python train.py --lr_router=0.00114 --n_kv_head=1 --tie_embeddings=false --parallel_block=false --init_std_up=0.0258 --lr=0.00235 --schedule="wsd" --train_tokens=510600000
Below are experts of layer 7 (counted from 0) of a mixture-of-experts language model. Rows are named router (the router's row for the expert) and show model dimensions 0-191. Each number is 128 + 32 x the weight over its row's rms, rounded and kept within 0 to 255. Numbers have three digits each.
After each expert's rows: "mostly gets" lists some tokens that are sent to it at least half of the time; "comes before" lists some tokens at least twice as common just after its tokens as in all text. This comes from a sample of Wikipedia text that the model never trained on. Tokens count by the router's weight.

# expert 34
router:094137152121197160160137137113141100181088095171158205133146144119156158071089116172105135135152100155156158113134117112136090107151112123148166098119128208143093111112116138100163119099095099161152107091110061128049148159127170086145116112076114120136105090107116073209140142108095201123141104141133180113119107179129047128141076116109123094130113073162135141125119157151139088153150120157074150129109142131137166131145172103069146141135075072143162126063132129145099151071160114108156186212104083113167138194149141093199153129115174104167168135112096120114093128121085119139
mostly gets: " St", ".S", " Co", " Dr", " Saint", ".C"
comes before: ".", ".,", ".\n", " Louis", ".D", "on"

# expert 36
router:144135111133145153164113154088130174153130062142124144062136083123085151132157158174128125099134164116078150108129156120101147144122122119169150109076143154148137118187088141158141138169044114194103126159130106113057141138018140114162120164113104132114155092092104078145141126089150166156121088118116165177105150124144133126122132089139101146067098093161099149117098154131150084167131109151062093185119121161092154125109114045080136117127084084100127145127156124106114135128104118156196195134146080178143118133095164135205163163086126140136067157098080146173057126162084083133
mostly gets: " portion", " basis", " side", " quarter", " result", " city"
comes before: " of", ".", " was", " is", "'s", ".\n\n"

# expert 62
router:188151175131143121119136171140086161181119106133137130111115150150155083123129129114127147114160146138140152117092136112089191115086102154123108122121088131133090095101103113104157066113096114156127111106073120101060147108100132169184171175174116105131081054126172130130123127094148214125145139169108124192121089134103075140128176128115101130072106083166087119108085154123127117193135110178074170132141097170095125127118131102163158128150060137124144127156116101172171063126097139107142118146148155176088077130117152113162152111043130080175169206170063207124119099090141095126
mostly gets: " album", " film", " song", " episode", " bass", " touchdown"
comes before: ",", " of", " was", "'s", " by", " and"

# expert 6
router:118094185114190180136108105145107144161134071126180180105144205129109144157142131122115149113136178152088096093209160093113115109108119187129140086143083166166130094141102113117174052163125114160073104130077130144100165174096167145136157091146160142136100139115130092097115078108119136139065151144127117130136157097153125166137115106097151166155068141110118108117061190184165118128184097160119130145142143191168130105115111168135123111132155127103198119141154065147171092102176089094125151154168116180110102090148148073166156113084164112160087183102045116132136102139084145119
mostly gets: "=", " →", "=====", "==="
comes before: " ", " \"", " List", " The", " MF", " DF"

# expert 53
router:175136124121192154136152136200058126192155061095155130090151122144160147077090089139155148111159126099144151094146107093099165122123126146120170111149108153110171136121151108158118109075109057142090129147130070127062189141096108167113173088124077121183052105115196087158128127105108155087125140215163168162094173169195138127097117057098159136090140120139118149174080152125139065134114113102077151129090182126108131125154118109150087077161140116121141154112134114139169148100076157080126138134125083146102100160126121079164145125144126073159152132130086136079145093095126151153
mostly gets: " politician", " footballer", " basketball", " activist", " actress", " cricketer"
comes before: " of", "\n", "\n\n", " and", " in", " player"

# expert 14
router:099128167084171165128182129110060173160122062147166124161170170195156183112114077172129049112097172104106136066179127109067153112117130134109180101123112177162139146180142131156142097158105108159102112127075113100121111143102106091131141182088182098111132133080143111089085121078143142142101114123158125146114095125124153181164076114135088147145121109159111183126124189100150139119176104152119113130116130167143125146144107150176137127100134123093172197156178099154128165145196142083161138163153082141099077166171149105158173108080126082104121191139070156109125107169094081114
mostly gets: " Arthropoda", ":", "\":"
comes before: " ", " —", " Right", " United", " A", " →"

# expert 48
router:131103160119169159120124090145102073189138113126139100152170118119162152095108077139118154120082169104134122116109146110097116154171113135116105103092114149122139168183092124148138117151124110126097153146136152076007169104080118206141130104117130127111085089101162055174113137077142124131114141202169203183124163158151136132073084098103137134104117051135105145140089163131152131156098116125076147174099171151188127189133088155147131085128093170091127168121122101111138134096147143143152151153146104143086110167079099081138157061134144083159115181101051112094127077090094119141
mostly gets: "born", "died", "loan"
comes before: ")", "–", "),", ")\n", "19", ","

# expert 61
router:142101188133152129115146139153118111132140138101194176178153161206170131085121098136151120144104174095113081120143159068141125089087130152129153128086088115139135114115152120158137040111092110124111179100122145138144109165134137172142097128152096102131125090113127080154092101065166170085085108180159166232124074112088179149123137029124134137123089139137145163146133163089092136177177138174038155139104103116104124139152139107162124096110157113088152141128145098134173124123170117121191155171148129176120066147164173083152105111102154096110142162089095093138147161184133166134
mostly gets: " worked", " served", " wrote", " written", " founded", " appeared"
comes before: " by", " in", " the", " as", " that", " a"

# expert 20
router:133158166130123123157166102139179194155159099138150152156099128167163198086123090085115099130160159156118131109147118143131188165115186137092134150137111200084182152145153107106170104143119122155117151145139149117101154177048154152136175110140084156113110108139134103180100167093123176142153101217134144135117145089197124122151099071145063123168116083118159131156078186186137130179146152152068132124147066181137172175110092120136135068109066143107143088131175081106146117142109093078169111175142106200120094098079164098134146167116168143121111135151105130134129109140095126159
mostly gets: " became", " become", " was", " As", "As", " becomes"
comes before: " a", " an", " the", " well", " also", " part"

# expert 19
router:144137111109138212151128091142137123125080063107121096158092159164141085083133152091167156110130140127144162147144122114072132114179085108096138111134103193134101158114106108100128121175055089155153158125110086070042135131134139103158084131166110091144121143050133088142164122103098171104144154190164110160116095171156093149119107136136102140096105066122099136133108181151181066179157136128083126118095088128134093193133164139127178079079090165130161145132146132145215122123124134126127135089094093152086050163111163077155136083095154102098134176194145140120130140110117096094
mostly gets: " Jones", " Johnson", " Anderson", " Smith", " Miller", " Moore"
comes before: ",", " (", " |", "\n", "ley", "'s"

# expert 63
router:106110193134128175116145086164139138184108082107146114088154150102120164100161136119167095109139112107112132100154143152088203097154165165099114060107079113130165112113153128122148081102131104155065142157063077096118164088110157168111153159139159143090072115145161108180087133156141158078153139158158135143130114112155187157109133102159111155117125071139181158166110108141137095164113152136036139114118151138099164188123155079151209124107075112069155147122121088145163139085126094071113191118102102180120138130122146122178191145119190114107134157143118092092129121121049114184
mostly gets: " able", " appointed", " considered", " elected", " difficult", " expected"
comes before: " to", " by", " in", " first", " as", " member"

# expert 60
router:115139171113185209132138146099108139158159109139180141111157146178151162137171099205121132110114130172091106123176145140132166079096151191072110159094140103140139163193137096108146133140134153166132150152107165153118099142115153160171104118165159155127125096094096062135055135095111165115152137150171154171158126137130164127109048055151132172098103084165101152171096198180155099148124126119031151097094103182099115114102107155115154121096120126062154148102142094119176094128191113130186104160112103170165141188156156153148154138114144124120137189177127137104156138114157129138
mostly gets: " this", " This", " It", " it", ")", "This"
comes before: " was", " |", " is", " and", " |\n", " ("

# expert 44
router:147128137120142146114156109144076138140140072091167157155140147181142123104133130123170072096102194078079116125166112132165150083106145115095093101197094137120163171117103130160157078123160100172095141110066123068151087100094138141185124126164086123103104098105153143179064145095120179121086102145175170158116152097128184097130131091087157157193094133183148182156103197154160043155132118136056144153132114159177145136157103131141152054127144135147114102112154128129171133140123079101193101173086134136080076149094115100133094125108176129135104103127070148163116120124079160122
mostly gets: " for", " against", " with", " representing", " alongside", "for"
comes before: " the", " a", " his", " her", " their", " an"

# expert 18
router:163089133120173170160126158162148143137085134142154127091182111162124155109200163148123111153138121143148144099121130064160152110143131137086114118098122138128143129165161115185166089132145136150091158166073116108071127098113112149110112123174102064152105155123155090153110075110182160117132111206108103122133192122127100128077103039109141137108106107164139159147108169113150058239102098146088110194098106197101178150121142140118154142105120100071121127091126123081130090125105131095120140122203102135143118122170167124203194116076129098158121157149105130132122085057131126179
mostly gets: "%", " million", " pm", "/a", " meters", " billion"
comes before: " |", " |\n", "0", ")", "%", ";"

# expert 22
router:116114154153124196199099141136154124179157144113203145168172123139158186090180139135148076106109207103109132130138162103149141113126116111082140119147103168152107139131130098188167079080104138201087163120104127127106136149118150139154146116108132134110129142143118081152159117111163151155116063208161169204097122115192136164139140014137128116063136119155150158109090120151117130167163112140037170167137133108130120117136102117145101105131135138080141113114176116127097080118150121093168129150141109145139065156158144157104143084070111157095150170157143103175139149155117164050
mostly gets: " took", " won", " moved", " came", " making", " went"
comes before: " to", " the", " in", " from", " a", " up"

# expert 32
router:113111110094158177145115137099067100160137105141139128110154148161148167128137131128133166109162129105122148081094145105109123144134105123144112082156107118129149141145115113130189095164102117146179149156080082136010161123105096105139134157140120091152106107067123140137136087147145178090136139172147160135132110130146056099102134091101117135090144070129103169132109213109186045175173115205060103105068084137063094124135173143148136122100111093095106113056189141172124097121133119128157190145174125125166085098143215149171119080128126115134149123131102179137145133148088111172
mostly gets: " Avenue", " School", " Battalion", " Street", " Airport", " Regiment"
comes before: ",", " (", "\n", " in", " School", " of"

# expert 49
router:087099187086165086177128107139137123095153091155185145142162156175107109111166130098124165105117168116163132129181124077160122105119146130118150164135137135147156169171120096168142087130103073159118128145033115127117183138134127166135117169093059178177146093113153142128162116106121169095152175161156158182107103178124136121173095159130119135130073072103125088150096116205142115174163093179025131179093112188132121169155103118094146155163132121102169085109141120171142094081119114132116170191103104097128098183194171086121147155106146120111132154111118136135117096171085140096
mostly gets: "ments", "otes", "ters", "hes", "ions", "ators"
comes before: ",", " of", " and", ".", " in", " are"

# expert 40
router:107081115139164144105142134190092128152111086158145126115163153135073124099115060187149095102118146073135130148134104144083133128137112124113142122094137130163137088083093138218148082141142087207104134140143147132077157111127172095157082138084115112142125128104133087188098101135107219107137119153207163161067080135155123159126078138087107145121125103114066154151101160187130083115144107169053149118113091166100215126109110121115077133115116107135177098111157058123112121102124113114101155165129110140056136088077134115078136108100118109143142137163113122174149092131041141117
mostly gets: " FW", " MF", " Candidate", " DF", " Win", " GK"
comes before: " |", "1", "2", "3", "20", "10"

# expert 43
router:165112176096152148169131097165069111144094094156147146110117170182123123134134190146105160124094146148087181135151147116132113101125089179131136149123097159098157145138085133175176108155115113143099145117054079166111087131069109080142144173157124161148065126115123071122115105097123173147153132166131136171088199157205145156108091102135155166078117094162113117138096163100169109117174089177070119138086096191049142138163134139105137101172088107082092114080138031127102114137106181159069159115163093172114105148147165139127124106095122110121120168151128089078104088143133146149
mostly gets: " traffic", " energy", " Management", " law", " Affairs", " technology"
comes before: ",", " and", ".", " of", " in", ".\n\n"

# expert 25
router:130150148130142126130144110109111142138142125115191169139128075205130133088133166119106112135147114157149162139136165146168133099117123182152115098136140118124174124126114069144126106142058153135140115217137137154131112190135100147146161140136138166101113076067115067160067132050075155080148140128136137142111147104125119132137099043129110143133109126151148163143034180197161095130126088155034102107117062171160151157125097141107116122096126095069156075167140135161178111111108115110172137118119090196075095176125186109123151132123169108087167106152071106069140155107129140113
mostly gets: " that", " which", " when", " where", " while", " who"
comes before: " he", " the", " it", " she", " they", " was"

# expert 7
router:144105163108146193179168166134141130155155143130163133130103118138146136151126110123150054120168149140140072167159175153066173119148160140089122136138159143130089174160075108145168098189160095126102083164103145140121132164115136164186144109109109114093145140132114085144147134100088173152144113148154145186118154095162180184154164101181175159112118106172195135143105186116187088118120096140035169165142114170130213165109072117145113090101099113129086138159152141096111083151135101111172210161160064096124167164132138104178119083073135102103075121135111119130112138107107103112
mostly gets: ".\"\n\n", "\".\n\n", " most", " any", " some", ".\n\n"
comes before: "==", "The", "===", "In", "On", " than"

# expert 26
router:157122153095141157156119097098143157152081085150148098058101154172136140118166076110129131116159136109140135156147137142112144077137174141176143130126079179124172146092105125150177051119149103145071137136045157134077156162097106106117208117104123124157144139090112098151172135113125145133132077186099108157113156119097169203152108129123115138121123055115127173093101170133142156172127124128071153141138119167174147158095066131097117111046126108064137108149147099115116084067101101106181180113126097163096106097174092116148131083093114152110095163102040164154172120145136190138
mostly gets: ".\n", ")\n", ";\n", "\"\n", ":\n", "\n"
comes before: "-", "|", "===", "==", "=", "The"

# expert 52
router:150073164104126149154121097109133147156105090191164167069166140154178110158127120186127123083144166135103083098179203173135139137160112126134159096139084184105113161154108099135123108140080159162072120120147131090065164116102138130168190083151115143140143076112093134132100103079119167119136148141161132149128145134169101140145120105151118170133083116120108109179134177110142130121154063163078086149121150190134173157123132063106120160119145114100098130126136067090128108155122078051143172124107119150092031108109124119101068085097129106179141184146073060094089070133146159133
mostly gets: "See", "Early", "Biography", "Gls", "List", "Plot"
comes before: "==\n", "==\n\n", " ==\n", "===\n", " ==\n\n", "===\n\n"

# expert 30
router:143139138154196165186145158143118169114068135138145103097159147170127189147087138179112104155139172111131145168119157099183110123120123194138148124147073137208124144119061077175138100164113138149068091139130131093112127135108196146135077090074123126086158143081110100170136108097122133120106153143124126213138135135138174142108086096171132149088091123102131184183113162178114112100111143164029159135127100166097173160127133099126138105140131118095146145138152105158153137083098165082152182140170142158168064150119126135100187146078139103148119194107109131099089079069092123120
mostly gets: " median", " earliest", " oldest", " same", " following", " total"
comes before: "19", "20", "0", "18", "10", "1"

# expert 37
router:126110169103153133155098128132164102184137074138210110087139139159133155127128142084105136146131145154130156162089167108126158127118109123115088077169056139180079120093112074147188093161122086154084124141086153141130157080101127167132103074157114113114143097088129075106188118087109146090134141158139150195137129108158164184133122085144147150169100113141184159176110117200132132178124121156039109193135071201184174148090148108152135129125131129091124126118169099106187107116185104093104143160123115148119079116140154145101132101080186114133124219123090100145093144132102112117
mostly gets: " During", "On", "In", " After", "During", "From"
comes before: " the", " ", " his", " a", " this", " its"

# expert 57
router:122177183109146191135117064137113159169118096124155147109159119161139146142160125154142145107116130124118158076158130124097148126172122179147127117126127175137112122123063099158150156114079151112135128128113128164093139142058178124144127088090158121183092083103152079132120105076117146066029109137110146176089131156119117119076134108098148142116094125168083143199057154118119126206133108158068167206144111195119183180087106087126127110123153079063128168141103092121095100081182127145143191140140104141097117127166103106159127055148138102133112136086141122125109179166084099139
mostly gets: " own", " brother", " father", " such", " mother", " wife"
comes before: ",", " in", " as", ".", " to", " and"

# expert 31
router:154065183127184154131107093123098152111146128178200174093123108112146131140146126162134110123158153126161123098160180097109106108175106164112141059081136126118137126147122105143139108156116113152097157187142106107050183116078127154162100133152110106152120100104131055123100134109125204166106107177187123189076115109135121173136158099140186159150104099153138108125095091123099121145135096196122151114124088144118155101146105127108125090043102140056146101147142066142156093120159135053103171146145165128103127162175134137132162103127148093159110168127124139154058112147134073021
mostly gets: "{", "の", "     ", "/A", "^{[", "   "
comes before: " ", " —;", " —", " Yes", " Green", " -"

# expert 54
router:110117165102167148125136113114114125185164115140160154142130156179122146082129087144197171137115179143145119126190155108156076139150133152146126096111071167110132117174128113079115084167105135192110086131112140071091143125091101218129197143124104143139103095125126106110154103119096205081159085138125140216135172097165113117129104110104115122182121078128112182193053162199132084179118096144085131132128164144144154154131153142096122038129127123126134143110136111088159096086159128123121145171088147154161064148090128111183125147107153143104121156169085178079146172092123119118
mostly gets: "\".", ".\"", ")."
comes before: " The", " He", " In", " She", " It", " This"

# expert 9
router:133155155079128199129107128132105108175117106120200159073131148156121136115170052120133106090133136118126101077112123116094157146128127162090147058119119133165117155103119156123124059159082147143095145105119108140039106091106130165128205101068141132136106130108154112151103079094163155096130088136159113171074153151147076128154127092133098197126174089147102171140082128103147093119154094155051105145112074175181144148123099069128117107156137086103138156115184086150113165137105135093106150133125120110085098155143140115146105165075108062132187186143041106084125095137112149087
mostly gets: " Preceded", " Coordinates", " Succeeded", " Website", " Clade", "Scientific"
comes before: ":", "\n", " by", " information", " of", " career"

# expert 15
router:204149131099170162142123160129146150182105023120156114133134144156164130087158108154085127100177147119152139090133149155113175052114148124118124075143154138095141217081087129146129117156150125170081102128120095125112138135104091158147143088171106117075064083128062112160139151103142185091148085155164105191124084134132143135133094085133151150168109103128113153162145192147068093156129121152051143109130067167149130177110150180065142119148087132101133080144128066144104138161140078106110154117118082140099110074127117118126122116081149093125137098173071191146153122135147128092
mostly gets: " |\n", " MPC", " %", "|---|---|---|---|---|\n", "|---|---|---|---|\n", " ±%"
comes before: "|", " |\n", "|---|---|---|---|---|---|\n", "|---|---|---|---|\n", "|---|---|---|\n", "|---|---|---|---|---|\n"

# expert 1
router:200150137061183203139145116141108153176116096163101142146145158190153146101194067130135079090124178168102152140181133130126145073111080129103183108138110089132133093091141144112111145104101125134129091118127136097061166101149179153150114117109120091131070136094190110144104092102141170120131089132083075141068157122120136125160103098107129162111164097153090198107113139145133111142172126180058069182123084189098184172156084106111135096146100137122128104119161112115141159116110139112094146142119134113141130147144125148137176157077153088138130146162058180120132032145086109099
mostly gets: " JPL", " www", "″E", "/km", "cidae", " UTC"
comes before: ".", "\n", " /", "″N", "′", "°"

# expert 11
router:139119162137127150132175142155125110181098081118164109130156116175197139152146167146110091101130171119116180101139107117098144124112140121093072146197111159156143128124095140091162123128151104154104129124120104165145104117056083202189123117152125125078154127114158101112107173078164196101098105220176132150159113123148103183149116087130104155162090127161136155174098195169154040172147101122036111154119107134160135173145162141135122093143103130091190119112180119147121081131109094099150131145170078150147067185130154137109201099131158123140147131135089144140091098181162165123
mostly gets: " in", " throughout", " across", " along", " on", " outside"
comes before: " the", " ", " a", " his", " their", " September"

# expert 4
router:131079138118197144210146098098127135169075073128122160137127144176154164098114143133152115120157154139174144132163149056142083098098090159107133114165121143099148175114092114158114078070151108123117168117113096166112159144084114143146158143192121091173077157077130087156105137108122127130106119136162168151126187107142131154124138094171129153102145080125121150125101144141174094161109112189057138156130113187096140158108062140129119135133102124097123114124175106107170100093086106109138163168145053141135081095088117144184144122083107051158185216148047179084118131152121139141
mostly gets: " California", " India", " States", " London", " Italy", " Japan"
comes before: ",", "\n", ".", ".\n\n", " and", "\n\n"

# expert 2
router:156106147129155173175167145113122152151135120142156120156133113167130124126177184124120131131112171148163152103196143083132148105110150120149126111169142174116125077137147127174100058167075129179109111124152163115028128184095135139135154119130134152161096139094107098142123115148112233102132086154157167158133130073112153138164138069112090103155119057116146132151081150125137031182127112137066112109116137171101127143105153145058123097097162144056111099143156106153172143075134126068168200141128138165128128126188166103144199140073147166110150154095116176113147141113118128165
mostly gets: " .", "°", "%.", ".", ".;"
comes before: " The", " It", " He", " In", "00", "5"